{"n_layer": 13, "d_model": 224, "n_experts": 32, "d_shared_expert": 0, "moe_layers": [0, 1, 2, 3, 4, 5, 6, 7, 8, 9, 10, 11, 12], "router_score": "softmax", "routed_scale": 2.83, "balance_bias": false, "router_logit_norm": 1.5, "optimizer": "muon_variant", "lr": 0.00895, "batch_tokens": [32768, 65536], "seq_len": 1024, "train_tokens": 297500000}
Below are experts of layer 8 (counted from 0) of a mixture-of-experts language model. Rows are named router (the router's row for the expert), up (a neuron's input weights, with its number) and show model dimensions 112-223. Each number is 50 + 15 x the weight over its row's rms, rounded and kept within 0 to 99.
After each expert's rows: a language model's description of what the expert responds to. This comes from a sample of Wikipedia text that the model never trained on.

# expert 11
router:74 53 66 44 68 36 66 54 21 60 56 49 49 23 68 60 52 44 63 66 52 59 26 71 36 75 34 60 23 63 69 38 61 52 54 78 80 31 38 67 51 83 42 48 56 40 37 59 40 72 25 67 76 43 42 38 41 60 65 61 74 59 41 41 28 35 44 55 42 63 93 62 61 88 71 35 62 24 38 43 34 55 51 57 40 61 57 44 42 39 59 48 50 27 87 45 56 45 54 66 70 31 55 46 64 60 55 62 38 43 53 31
up3:35 49 42 61 55 26 53 38 52 28 58 27 58 57 67 47 52 28 42 36 54 45 59 62 40 42 60 53 47 45 47 77 50 43 42 72 67 40 56 26 59 52 35 49 34 38 53 85 38 54 43 56 56 35 40 28 63 49 57 27 54 47 54 56 30 54 63 64 65 32 61 48 50 59 38 68 51 52 66 39 68 30 56 67 34 56 12 61 55 58 35 53 47 25 46 39 31 75 54 55 68 62 36 61 33 33 45 39 45 53 28 34
up4:42 50 62 69 36 42 34 59 45 62 60 69 88 57 32 49 32 48 59 35 35 76 34 52 75 57 11 55 47 46 41 47 60 46 65 48 14 64 47 55 62 16 30 49 52 58 29 33 47 40 34 44 78 41 38 55 58 45 12 58 53 35 39 60 38 86 33 52 46 45 60 69 62 35 31 50 25 66 39 47 47 44 66 43 50 51 39 45 34 51 33 67 42 12 64 49 66 69 53 78 33 65 45 51 37 41 33 64 37 85 52 81
Description: Verbs and prepositions

# expert 25
router:49 58 30 37 40 40 56 52 45 26 21 46 28 25 74 67 65 39 43 68 43 41 32 65 47 21 51 57 53 50 38 61 61 27 21 74 47 13 64 22 52 45 61 70 21 45 56 69 57 66 49 63 63 28 57 62 31 53 43 29 63 41 51 34 42 42 59 75 33 57 29 35 38 64 40 17 27 28 29 57 39 39 53 36 73 47 53 31 65 52 50 45 45 60 19 60 27 43 65 58 48 68 49 28 44 40 52 52 52 51 59 43
up3:68 17 43 37 51 75 51 26 76 31 66 62 56 58 68 30 29 55 60 29 58 52 69 43 41 65 58 33 52 25 30 30 17 57 58 44 59 46 71 36 43 37 34 57 43 52 66 52 49 45 60 49 48 52 33 34 42 60 61 60 71 43 43 23 49 55 66 43 72 69 41 49 41 59 40 63 55 56 61 38 68 49 42 42 59 86 69 59 43 51 67 38 69 66 49 27 54 48 53 41 57 45 54 62 48 29 30 59 57 23 53 46
up4:49 57 70 61 54 14 44 36 61 26 18 36 64 51 36 42 60 51 52 38 55 42 33 22 61 17 44 53 74 62 56 52 32 53 12 59 39 54 72 32 34 41 58 29 40 40 53 50 51 38 50 46 56 64 26 49 33 51 76 34 39 51 56 53 44 30 43 62 42 50 42 50 44 82 56 23 40 45 45 35 40 57 24 62 45 48 53 63 42 33 49 22 38 70 64 62 42 64 46 30 51 83 42 49 35 51 25 50 69 43 50 33
Description: Passive participles and prepositions

# expert 5
router:52 64 54 18 72 41 43 48 52 34 18 49 43 68 58 25 24 56 50 40 40 58 46 64 72 47 58 61 49 73 66 39 74 45 52 68 54 50 47 57 36 54 28 41 28 52 61 43 61 56 48 42 53 30 68 37 38 53 77 63 55 65 26 68 63 21 53 65 30 46 56 64 39 49 59 80 44 32 33 52 33 31 66 37 71 65 51 75 73 54 36 66 60 64 47 48 63 61 71 50 37 42 64 30 51 62 63 61 45 64 31 47
up0:45 52 38 35 20 78 23 30 66 35 78 73 45 55 28 43 42 26 68 58 55 57 49 38 55 14 46 59 51 69 71 40 43 23 44 36 83 53 60 64 52 40 60 55 45 05 59 25 71 35 43 29 65 41 42 73 55 56 54 70 56 59 40 67 43 55 49 48 45 18 60 53 52 26 44 50 43 40 44 28 45 33 64 61 52 51 63 56 25 50 34 56 42 31 32 49 61 53 54 51 46 40 61 63 49 46 51 46 36 46 53 46
up1:64 69 53 54 53 46 26 39 45 47 40 48 32 47 35 54 55 51 70 38 53 91 59 76 24 58 65 57 47 51 71 41 51 53 65 47 59 44 60 62 79 52 64 18 52 30 79 41 77 52 40 30 46 39 63 26 64 40 45 43 55 48 50 65 52 41 70 41 48 36 44 31 62 67 84 42 27 37 45 55 30 36 54 56 72 55 33 50 40 37 72 27 60 18 47 47 38 53 49 53 59 51 51 33 65 66 35 49 31 38 48 46
Description: Place-name word pieces

# expert 29
router:24 52 50 44 48 54 40 69 59 61 35 42 31 92 58 25 71 57 45 51 64 23 55 53 30 37 58 37 67 77 12 52 52 68 33 42 35 69 30 58 38 59 55 41 43 49 66 49 40 55 21 52 36 48 46 32 49 32 57 31 44 54 45 43 62 39 43 57 33 41 63 07 49 21 51 25 58 44 38 51 54 62 53 26 81 65 46 58 40 16 28 43 26 30 53 53 36 16 45 65 47 57 42 38 65 35 70 39 57 70 62 58
up0:75 42 51 50 26 29 46 44 62 44 51 25 62 53 49 35 52 21 77 54 53 61 55 46 69 52 67 64 54 44 67 75 46 43 67 55 42 66 78 57 52 51 59 62 53 59 27 32 43 53 23 26 46 34 30 65 50 53 44 45 42 34 65 59 59 79 67 12 46 60 51 64 44 63 59 41 47 43 66 54 34 57 31 35 59 32 52 31 43 38 65 43 30 57 34 32 33 47 50 44 47 64 29 52 60 46 39 42 53 58 43 38
up1:83 31 20 38 40 67 50 42 40 62 51 66 50 33 47 51 54 52 55 22 65 45 59 66 52 34 52 54 58 40 48 61 71 69 26 74 44 38 76 68 37 80 37 17 69 40 33 45 54 40 41 58 65 47 55 35 37 51 41 32 25 47 53 70 41 52 57 41 63 40 48 24 57 78 67 46 14 53 32 60 75 60 50 19 67 54 69 39 59 60 59 38 51 56 67 75 41 56 49 43 35 51 39 40 42 37 52 53 52 32 37 51
Description: Determiners and modifiers

# expert 21
router:48 38 28 63 56 62 42 39 70 56 53 35 50 58 42 66 45 87 27 80 49 63 59 51 50 58 77 60 44 16 47 42 83 37 51 36 76 57 49 45 54 34 44 40 43 64 76 55 69 56 70 61 20 39 44 49 66 60 66 37 35 43 68 33 48 51 82 40 49 59 32 54 38 57 61 44 45 57 83 41 57 44 50 29 70 48 50 55 57 38 50 61 39 43 61 30 43 38 63 37 46 64 52 58 47 41 71 55 50 73 31 82
up0:53 49 64 53 31 57 71 70 56 51 40 38 50 65 43 30 45 34 37 59 78 39 55 81 66 29 68 03 39 53 67 32 54 43 44 53 34 54 33 60 43 60 57 67 54 47 50 32 44 32 68 27 40 41 32 32 39 69 56 34 36 43 40 45 50 88 31 32 49 70 62 45 61 73 64 34 53 36 50 61 57 42 48 45 33 34 50 58 78 53 32 57 42 38 60 37 43 47 42 44 51 52 48 43 38 38 60 31 65 49 39 42
up1:31 45 72 39 51 56 59 24 55 46 55 49 86 75 67 55 29 38 45 23 48 32 23 23 36 55 60 56 61 25 55 39 33 53 82 54 33 57 62 49 49 39 51 59 39 44 68 61 71 40 47 67 57 24 85 65 55 59 42 50 54 59 37 13 75 70 72 42 64 54 68 43 50 58 65 68 65 56 34 61 60 33 45 44 64 73 55 59 37 59 78 08 40 46 45 58 61 56 55 49 44 48 17 51 70 23 13 65 57 63 13 62
Description: Non-Latin script bytes

# expert 20
router:66 38 62 49 56 32 25 72 56 50 81 25 81 42 67 73 59 45 32 87 37 92 52 67 48 47 40 48 37 05 63 57 46 30 39 68 24 47 47 49 52 35 41 48 45 80 39 41 58 68 73 72 54 43 50 51 52 75 41 75 66 55 70 70 50 55 31 43 55 56 29 49 46 70 75 87 53 56 55 62 51 64 44 64 53 75 38 42 52 53 33 42 55 41 45 62 23 35 41 44 39 55 42 30 38 30 40 56 33 33 45 53
up0:23 36 40 35 64 19 59 56 42 43 29 59 50 45 43 61 39 39 67 62 46 55 62 40 57 84 39 74 33 71 36 36 37 43 30 28 57 61 42 47 36 38 50 38 10 52 30 38 71 52 57 58 80 70 40 49 62 67 61 28 64 53 82 37 55 34 43 49 65 57 46 19 34 48 95 70 32 53 46 44 59 51 80 39 48 58 43 42 48 43 57 49 20 59 50 52 35 69 37 57 45 30 42 63 45 37 67 23 39 30 41 43
up1:48 35 53 57 42 52 26 18 52 62 62 53 43 59 52 36 31 60 67 47 30 47 31 79 65 20 75 50 59 54 47 28 51 41 51 60 44 29 45 51 52 25 67 44 42 32 42 50 38 40 33 71 36 54 25 38 46 61 30 49 21 46 70 43 77 33 58 51 33 41 46 56 40 71 67 54 56 52 56 62 58 86 63 67 32 73 67 56 50 48 48 55 39 32 59 34 56 53 57 42 66 75 48 47 64 32 17 35 58 53 43 52
Description: Foreign name fragments

# expert 28
router:53 75 41 79 33 36 43 55 49 54 64 53 74 58 60 52 68 49 30 41 42 61 71 26 62 37 40 48 45 49 56 17 26 40 88 76 35 74 55 44 45 52 85 44 48 61 49 48 54 39 49 43 45 61 18 72 53 75 38 51 47 64 59 34 62 48 51 36 47 40 37 36 37 50 60 63 51 53 40 64 35 45 26 64 59 77 27 47 48 42 37 31 54 50 71 24 39 58 36 41 38 45 41 63 15 41 27 41 31 24 40 51
up0:56 56 25 26 70 60 23 43 47 58 53 60 51 62 48 76 67 51 35 25 83 75 41 55 40 38 43 67 48 35 39 67 35 49 47 71 23 67 60 31 64 53 47 64 68 71 48 43 31 67 59 41 46 47 56 56 58 43 23 48 56 58 68 75 53 28 35 69 49 69 42 40 38 64 61 43 57 40 48 54 59 47 49 40 34 42 42 78 34 50 67 40 47 51 53 52 68 45 51 60 54 35 64 38 58 75 88 27 48 51 70 72
up1:55 36 30 40 65 31 45 27 41 71 49 66 35 24 45 34 78 48 35 49 27 36 51 76 48 65 33 36 50 43 35 55 32 32 46 55 55 57 50 44 56 40 49 46 38 37 68 34 31 36 83 54 50 64 81 59 67 57 58 47 47 68 69 65 27 42 43 33 66 65 43 32 45 73 26 49 73 13 49 63 51 63 65 38 60 43 30 66 48 55 81 40 48 65 20 23 61 66 24 65 57 48 59 54 50 55 46 56 66 43 49 56
Description: Surname pieces

# expert 15
router:29 58 69 91 51 60 37 71 28 19 62 72 60 64 43 43 44 24 51 18 46 47 55 58 37 47 49 70 64 35 33 46 49 60 60 55 75 54 43 42 53 49 48 44 31 62 50 28 77 39 39 41 52 31 41 39 59 64 28 31 13 46 72 25 55 69 41 44 60 56 38 28 57 33 68 40 43 50 31 77 53 77 50 54 53 53 24 53 28 38 39 68 44 53 31 39 57 65 27 33 41 50 46 10 71 43 74 28 45 54 44 65
up0:08 31 41 42 21 23 48 38 94 32 53 23 25 61 45 70 77 21 60 71 62 57 31 39 35 46 53 39 26 51 40 62 63 41 47 34 59 64 71 58 33 68 60 56 39 56 58 66 53 47 51 39 60 58 68 49 63 37 60 63 31 45 44 47 59 75 19 51 44 55 74 25 38 45 37 54 64 49 26 53 50 34 60 38 66 40 76 62 25 47 71 55 38 34 42 46 61 85 59 42 70 55 61 51 36 79 79 61 83 17 64 41
up1:24 60 50 44 31 43 49 52 32 54 53 37 49 42 47 45 52 31 56 42 55 42 60 65 42 41 53 49 34 60 60 51 64 55 40 45 64 50 66 26 41 31 63 70 53 26 42 25 77 47 22 38 60 52 68 61 46 41 39 49 30 58 33 32 37 44 56 32 40 62 30 63 48 58 81 52 43 52 49 44 38 76 52 70 49 39 30 77 45 50 12 57 46 52 77 41 60 53 56 99 56 89 56 61 58 40 34 23 44 49 67 22
Description: Determiners and quantifiers

# expert 26
router:46 56 24 51 85 52 49 20 64 54 55 64 58 42 52 45 71 38 68 70 48 36 48 59 57 59 38 62 61 88 40 65 63 54 67 49 57 53 19 74 61 31 46 39 35 54 39 32 55 60 52 53 55 28 38 71 52 61 57 33 55 36 21 36 40 59 42 52 49 52 68 72 38 70 44 58 61 35 39 72 31 75 68 39 49 52 51 60 80 38 41 35 73 67 34 21 37 69 78 29 56 53 58 52 35 39 58 53 72 22 39 55
up0:38 31 47 02 49 24 73 50 47 35 38 66 43 55 57 53 49 24 53 36 18 58 24 34 60 27 56 50 39 67 67 39 32 43 45 35 40 34 46 61 62 40 57 47 46 48 48 53 54 56 37 22 60 44 70 53 53 30 47 53 44 55 38 48 61 48 60 52 42 46 55 63 45 55 27 41 46 47 46 51 61 54 10 53 39 48 54 31 62 59 58 50 57 61 69 28 53 60 20 61 44 29 62 51 13 34 51 57 39 75 36 25
up1:36 38 47 48 27 71 51 64 70 37 62 66 80 72 62 52 60 57 78 40 33 86 43 64 44 27 75 76 41 58 41 35 67 57 44 59 53 61 65 45 32 40 49 81 55 58 47 58 44 59 55 53 60 52 55 51 62 27 46 70 68 58 39 38 91 64 41 62 37 48 53 54 45 71 74 50 38 34 54 59 62 53 38 67 77 45 73 51 44 51 54 55 29 58 61 60 56 51 72 42 65 62 44 54 55 84 43 62 58 53 59 51
Description: Mid-word pieces, action nouns

# expert 4
router:69 37 36 49 38 68 48 53 39 32 50 36 32 69 33 16 43 28 55 28 66 31 69 22 82 19 47 77 83 16 33 63 21 65 24 44 35 60 36 63 54 38 57 22 54 33 58 77 48 39 31 46 61 57 36 31 43 33 31 58 50 50 45 62 57 69 41 26 63 53 35 33 25 21 51 38 54 52 58 47 89 50 69 60 37 41 39 69 55 65 62 29 53 56 38 28 73 58 62 28 59 37 70 42 22 63 67 39 56 57 44 61
up3:50 52 37 63 71 54 48 55 33 51 26 39 19 39 86 69 36 62 53 47 52 49 42 43 41 47 38 27 55 37 46 67 25 51 36 37 60 78 63 84 68 49 67 40 51 74 87 37 66 80 79 78 61 52 63 68 67 82 36 33 39 50 71 46 58 64 64 31 65 53 39 28 33 48 76 52 44 34 52 23 48 50 36 54 49 63 08 43 40 38 65 32 74 38 71 31 49 50 62 71 48 68 51 58 54 48 44 77 35 51 59 49
up4:49 44 55 56 39 38 45 22 73 68 25 31 26 42 52 53 74 48 24 48 69 44 56 54 61 37 26 35 35 63 37 66 53 72 73 36 45 64 70 07 43 40 55 66 68 35 42 49 44 52 47 38 51 60 55 64 65 44 86 37 30 41 34 57 45 71 56 53 62 48 66 42 52 40 68 24 61 55 35 59 64 57 74 50 96 71 27 49 60 38 57 37 69 42 56 49 42 52 44 60 43 47 52 59 53 48 48 63 17 66 53 44
Description: Inner digits of numbers

# expert 22
router:54 48 43 72 35 47 28 53 46 53 63 53 58 57 09 31 19 48 30 78 53 42 43 50 80 70 30 56 33 36 39 78 35 65 33 43 68 49 41 64 30 33 18 57 56 41 32 33 45 26 54 67 42 43 85 47 49 40 37 48 44 54 27 63 40 47 44 71 49 42 42 38 65 50 55 26 56 60 56 35 24 45 31 58 54 26 56 43 55 67 46 37 17 58 49 90 38 25 53 68 38 82 52 72 51 45 64 32 34 72 64 60
up0:70 32 64 39 33 82 40 31 50 35 48 27 41 25 17 32 66 59 69 58 25 68 24 34 48 51 37 70 72 26 46 53 35 66 49 45 58 46 37 61 39 67 61 47 60 67 47 42 66 34 53 35 24 77 45 36 65 57 44 45 62 34 55 43 25 26 31 59 80 19 42 56 43 63 55 47 38 75 48 56 68 34 27 84 72 46 87 33 29 49 44 38 62 65 53 39 54 58 57 62 58 52 70 50 36 49 44 74 40 33 88 36
up1:38 59 59 27 49 74 24 61 52 52 56 87 66 58 52 50 40 49 79 50 37 59 51 34 61 27 60 32 54 45 44 71 43 52 62 35 59 58 57 83 59 78 77 50 25 40 54 62 43 29 42 42 42 40 28 33 64 57 42 60 54 48 22 62 57 17 56 66 51 48 43 46 62 64 48 57 36 58 65 60 54 49 58 47 74 49 64 37 43 41 64 51 68 26 63 45 24 53 67 61 30 52 19 20 53 36 24 54 52 31 24 55
Description: Possessive pronouns, coordinate marks

# expert 19
router:27 49 44 69 81 41 58 48 49 58 72 45 61 67 57 36 61 55 51 17 54 45 55 43 70 37 20 65 52 51 18 60 73 50 66 52 50 61 53 44 32 61 59 64 66 43 81 77 28 80 36 48 59 71 32 49 49 46 46 47 49 79 59 28 50 59 72 25 27 64 32 61 50 48 72 74 52 42 52 62 50 80 66 33 47 44 56 69 43 47 49 66 36 61 16 52 62 61 69 41 48 33 79 35 37 67 45 44 60 30 33 52
up3:62 23 52 56 50 16 49 37 60 42 40 70 70 56 36 70 51 50 42 66 31 26 43 55 60 48 38 55 35 68 51 64 43 56 39 61 55 63 46 43 81 26 37 66 14 33 75 07 54 33 41 36 25 39 60 60 56 71 28 56 66 56 36 65 56 67 28 67 64 49 60 55 39 64 67 58 70 61 54 56 32 35 44 57 54 57 49 58 72 45 40 63 51 44 44 40 48 64 58 33 73 46 46 56 61 27 24 65 54 50 46 64
up4:28 45 67 42 46 57 50 39 53 45 54 56 28 54 51 54 28 56 63 25 53 58 48 55 58 23 61 44 74 47 74 49 40 70 64 29 35 42 66 53 62 48 17 60 39 51 42 37 74 51 31 68 63 50 57 24 58 62 43 43 66 28 48 55 34 91 46 44 45 64 47 57 57 55 60 36 63 52 45 56 37 40 50 42 55 46 51 99 24 63 70 28 48 45 35 37 34 50 30 36 63 37 39 75 25 68 38 75 48 76 52 45
Description: Year digits, word pieces

# expert 31
router:32 40 84 46 61 39 48 64 57 52 41 29 65 46 77 49 75 55 18 39 59 67 46 48 48 51 62 23 52 53 48 31 66 21 40 47 12 39 57 34 60 43 57 53 40 78 44 55 38 47 56 50 29 62 58 53 72 33 73 50 39 55 36 20 46 51 63 64 66 39 83 75 57 68 47 32 52 58 51 89 59 89 61 60 35 50 35 61 59 45 25 43 38 48 41 57 38 71 31 39 40 35 41 41 38 58 41 27 28 54 43 40
up0:69 35 57 34 65 47 39 46 59 51 46 60 66 42 73 56 73 55 54 50 49 42 31 59 51 93 27 71 27 47 44 35 45 49 32 31 54 51 29 58 57 45 47 39 57 41 40 76 57 47 40 51 48 50 39 46 51 33 52 46 47 66 62 55 40 77 29 77 39 06 72 37 51 19 61 36 08 54 54 31 53 67 68 75 63 35 59 42 59 14 51 45 39 79 66 55 52 35 70 51 71 33 67 62 54 57 36 26 38 31 18 74
up1:54 63 55 25 43 37 55 60 46 52 70 60 63 28 47 53 47 56 64 41 43 55 71 65 36 57 52 47 55 46 60 39 45 57 39 06 46 36 47 65 63 25 66 17 48 37 55 32 51 41 50 52 48 40 57 17 48 40 37 60 62 45 11 66 71 30 52 51 69 55 28 71 70 42 39 37 38 55 35 61 73 69 45 37 48 83 49 51 28 45 36 64 49 51 64 42 49 33 28 31 36 54 47 68 59 79 42 48 58 73 35 73
Description: Connectors and compound parts

# expert 27
router:27 48 29 48 80 56 40 45 63 58 67 35 44 45 68 74 58 47 19 58 30 86 69 26 60 62 56 55 42 54 52 56 48 36 77 72 28 69 66 51 50 58 72 48 84 71 31 49 52 30 63 53 53 52 61 64 62 65 65 45 58 53 43 64 77 42 52 53 71 35 62 41 50 31 53 97 52 29 65 42 57 59 37 48 58 73 21 55 35 43 51 50 52 32 77 68 44 63 33 67 43 75 50 53 48 43 41 56 22 29 57 52
up0:54 00 43 35 77 47 42 37 61 77 62 37 69 59 30 44 41 27 49 39 45 42 59 71 55 25 77 40 61 46 48 65 54 40 45 57 49 37 48 36 67 16 34 56 39 49 25 76 36 39 49 41 31 46 37 47 36 54 58 52 33 57 53 63 29 37 69 36 66 42 38 44 50 54 59 54 62 57 34 79 45 47 71 52 30 57 19 55 78 45 43 49 31 53 41 47 78 42 11 31 63 42 61 73 42 41 38 57 65 35 36 26
up1:42 79 22 49 30 25 55 46 48 44 78 74 47 54 40 55 44 68 72 69 64 26 53 45 40 78 62 51 17 36 47 50 31 58 46 31 54 41 76 45 66 38 70 30 53 34 59 42 51 33 39 35 51 77 37 23 40 73 41 56 33 63 44 39 69 61 43 40 47 61 46 34 39 42 76 48 34 82 43 59 41 64 36 25 61 88 47 61 66 61 64 37 74 63 56 37 19 49 15 52 84 40 50 63 27 74 62 12 47 77 40 64
Description: Given names

# expert 18
router:19 34 53 13 77 59 41 41 79 82 56 38 49 44 37 48 40 30 59 34 46 28 43 52 70 56 52 60 35 62 60 70 76 48 49 60 70 37 64 55 60 73 48 60 46 45 27 69 40 33 44 71 67 30 68 40 39 43 47 63 27 58 24 42 46 44 58 55 63 57 66 67 48 68 51 40 41 34 50 17 46 50 33 26 33 50 62 62 18 33 41 56 46 19 55 60 73 47 55 50 99 27 41 44 46 71 34 67 74 56 53 63
up0:36 52 38 75 62 45 30 37 61 52 37 16 49 65 63 54 53 36 61 43 56 53 39 57 38 50 59 69 61 74 76 75 75 74 57 41 84 72 66 50 51 75 35 29 48 55 67 60 59 60 54 51 58 50 31 35 77 37 57 50 45 55 50 19 50 74 39 60 60 44 46 46 60 47 56 62 37 55 46 62 71 57 30 69 54 73 46 41 41 35 20 59 59 52 72 56 41 63 39 45 62 58 38 49 51 37 23 39 30 70 27 26
up1:52 66 42 44 46 57 31 26 42 61 41 49 61 53 47 28 73 45 69 58 52 21 54 36 48 42 65 44 37 30 63 50 60 50 36 57 63 57 40 32 75 42 78 44 15 54 48 49 48 61 48 71 51 61 36 62 48 66 45 63 38 58 27 50 52 39 66 35 45 62 64 18 42 57 49 49 65 58 51 44 44 38 21 41 68 51 50 60 29 67 35 27 53 48 88 52 30 55 43 32 31 12 30 44 25 57 29 57 71 57 51 34
Description: Clause and list punctuation

# expert 23
router:54 38 66 36 40 37 49 56 43 60 59 41 54 54 36 37 48 61 44 61 50 59 79 48 60 77 40 44 58 60 55 78 34 57 41 40 62 58 56 52 42 51 91 53 32 61 44 25 15 55 60 42 51 63 50 59 36 69 67 50 67 34 61 36 32 56 92 60 57 20 44 30 54 34 46 82 45 92 35 59 53 58 65 64 39 65 68 58 88 72 65 44 56 59 53 63 35 87 34 48 62 50 55 68 53 28 72 49 41 38 76 26
up0:32 57 73 41 33 29 42 25 75 60 70 13 44 37 63 67 65 23 50 70 36 33 50 52 77 55 39 47 90 56 56 19 54 46 47 65 65 44 50 48 79 41 39 34 58 23 58 61 61 23 67 40 51 63 44 60 51 68 65 17 34 47 26 37 66 48 51 34 28 41 45 56 32 28 62 59 44 52 58 67 54 48 48 47 70 64 42 34 28 26 66 38 73 48 50 47 60 74 46 40 42 26 47 24 41 55 53 37 51 68 57 50
up1:44 52 32 50 45 77 19 62 41 56 49 69 34 29 35 42 69 68 50 55 71 59 58 66 52 12 74 55 60 45 49 62 65 49 51 84 45 50 50 46 40 46 55 52 48 49 56 59 48 53 57 46 40 44 51 41 28 50 49 24 49 57 50 19 69 62 42 42 59 41 65 66 54 38 52 37 38 42 49 48 43 34 27 25 32 48 63 55 38 49 72 77 51 23 56 36 10 49 65 57 52 60 36 45 60 55 29 33 39 97 09 66
Description: Capitalized title words

# expert 1
router:31 39 58 72 47 44 49 32 56 37 64 66 70 43 76 19 44 58 60 30 54 51 39 57 49 19 28 49 59 42 54 28 57 40 58 43 59 31 63 44 54 53 40 57 72 28 42 60 59 43 37 54 43 60 51 39 65 24 41 47 61 60 37 41 77 31 36 62 52 77 39 62 85 67 27 00 59 41 53 60 58 42 33 53 42 50 53 64 64 42 59 45 62 56 32 24 62 61 44 64 53 71 63 35 47 43 44 51 62 32 77 13
up3:51 52 46 25 52 55 36 57 99 63 77 74 41 41 62 40 23 40 37 50 55 46 52 27 37 28 31 40 30 53 33 49 31 61 44 48 26 64 33 43 66 44 56 37 41 61 33 58 40 59 74 60 32 45 56 39 56 50 59 51 28 21 54 58 31 58 59 53 49 60 54 54 42 44 35 45 62 59 49 55 57 77 49 39 28 44 43 49 37 57 65 24 33 45 35 42 75 52 40 51 66 37 47 52 40 44 65 36 50 55 48 51
up4:59 33 67 23 60 55 49 55 27 20 58 53 60 54 53 53 54 57 60 31 51 45 68 39 53 38 43 43 39 57 46 41 45 60 44 56 65 55 57 48 69 85 62 52 77 51 42 30 25 36 11 30 37 55 41 34 46 71 70 13 47 21 52 58 28 49 65 34 37 74 52 45 44 68 69 56 47 49 54 12 67 59 69 51 18 90 47 81 73 52 62 62 65 52 72 52 38 64 21 64 39 49 55 31 77 42 40 35 64 25 57 33
Description: Year-leading digits, spaces

# expert 24
router:43 69 77 59 10 65 56 42 60 57 35 42 58 71 39 46 49 43 62 51 42 36 53 44 20 53 70 42 72 25 41 19 59 45 44 47 38 44 64 41 45 40 68 41 21 44 38 40 29 77 60 52 57 70 44 63 68 39 43 53 59 16 52 56 27 68 61 54 37 31 64 32 50 24 27 23 87 77 52 59 58 44 60 72 73 39 77 60 33 64 41 51 62 50 59 49 84 49 79 38 62 36 40 73 40 25 54 31 43 63 50 35
up0:29 61 60 73 47 37 66 49 68 33 66 49 68 42 35 24 65 20 57 39 46 58 54 44 31 55 63 44 59 45 42 62 52 52 40 30 62 36 36 66 64 73 44 74 40 14 47 65 56 54 30 48 37 35 73 44 59 20 51 61 23 51 58 39 48 46 22 34 67 28 59 50 62 78 49 59 56 47 17 39 61 55 84 60 50 42 56 57 24 54 72 37 57 42 56 55 43 61 39 72 42 70 45 62 69 62 42 50 40 39 67 39
up1:23 46 77 65 31 44 60 30 64 51 24 45 54 38 40 69 58 20 48 64 41 49 33 63 64 48 53 57 25 50 38 34 46 60 32 82 20 61 65 40 61 22 77 50 59 46 45 56 44 20 85 46 47 72 28 22 37 45 40 10 64 28 34 58 28 43 40 46 72 75 49 56 52 49 22 47 46 69 63 67 59 51 30 49 56 28 58 41 67 51 48 34 38 73 68 51 86 32 47 92 32 17 53 48 59 58 48 47 53 32 69 69
Description: Capital letters and abbreviations

# expert 2
router:69 41 38 48 29 55 59 46 43 33 65 60 43 65 42 26 47 56 55 44 31 53 59 20 38 52 41 69 66 08 54 44 23 78 45 35 40 56 46 54 44 42 55 48 44 59 65 41 70 37 58 47 72 59 39 57 54 27 44 54 52 68 25 65 58 72 59 59 37 58 08 41 60 44 34 77 48 53 51 27 79 31 76 37 47 36 41 55 49 78 82 40 66 64 44 38 53 40 41 26 39 48 45 33 30 44 44 56 63 42 72 45
up3:67 28 32 55 54 49 48 42 46 68 62 57 51 49 58 47 28 42 51 23 45 65 68 66 48 36 68 27 73 43 48 43 27 44 55 58 52 53 64 77 44 26 64 36 28 36 51 62 72 73 54 64 59 74 56 23 44 40 42 57 22 43 30 52 51 30 42 48 31 23 43 21 43 54 22 38 46 51 45 49 70 59 48 54 43 74 34 72 50 27 48 41 52 44 56 62 57 52 37 40 88 49 59 63 40 60 46 27 45 53 36 71
up4:42 51 40 53 75 41 73 72 43 61 43 33 48 56 37 48 31 26 25 56 50 84 57 26 52 46 60 64 60 70 64 31 74 39 38 34 34 73 27 28 21 37 62 68 53 48 53 46 64 41 73 30 38 40 51 28 40 50 31 65 66 52 48 34 53 50 58 43 34 49 65 63 45 37 39 48 54 16 70 40 82 33 40 48 65 41 30 52 42 28 52 46 43 57 47 32 48 29 34 33 63 36 57 48 53 38 66 28 42 32 65 56
Description: Digits and section headings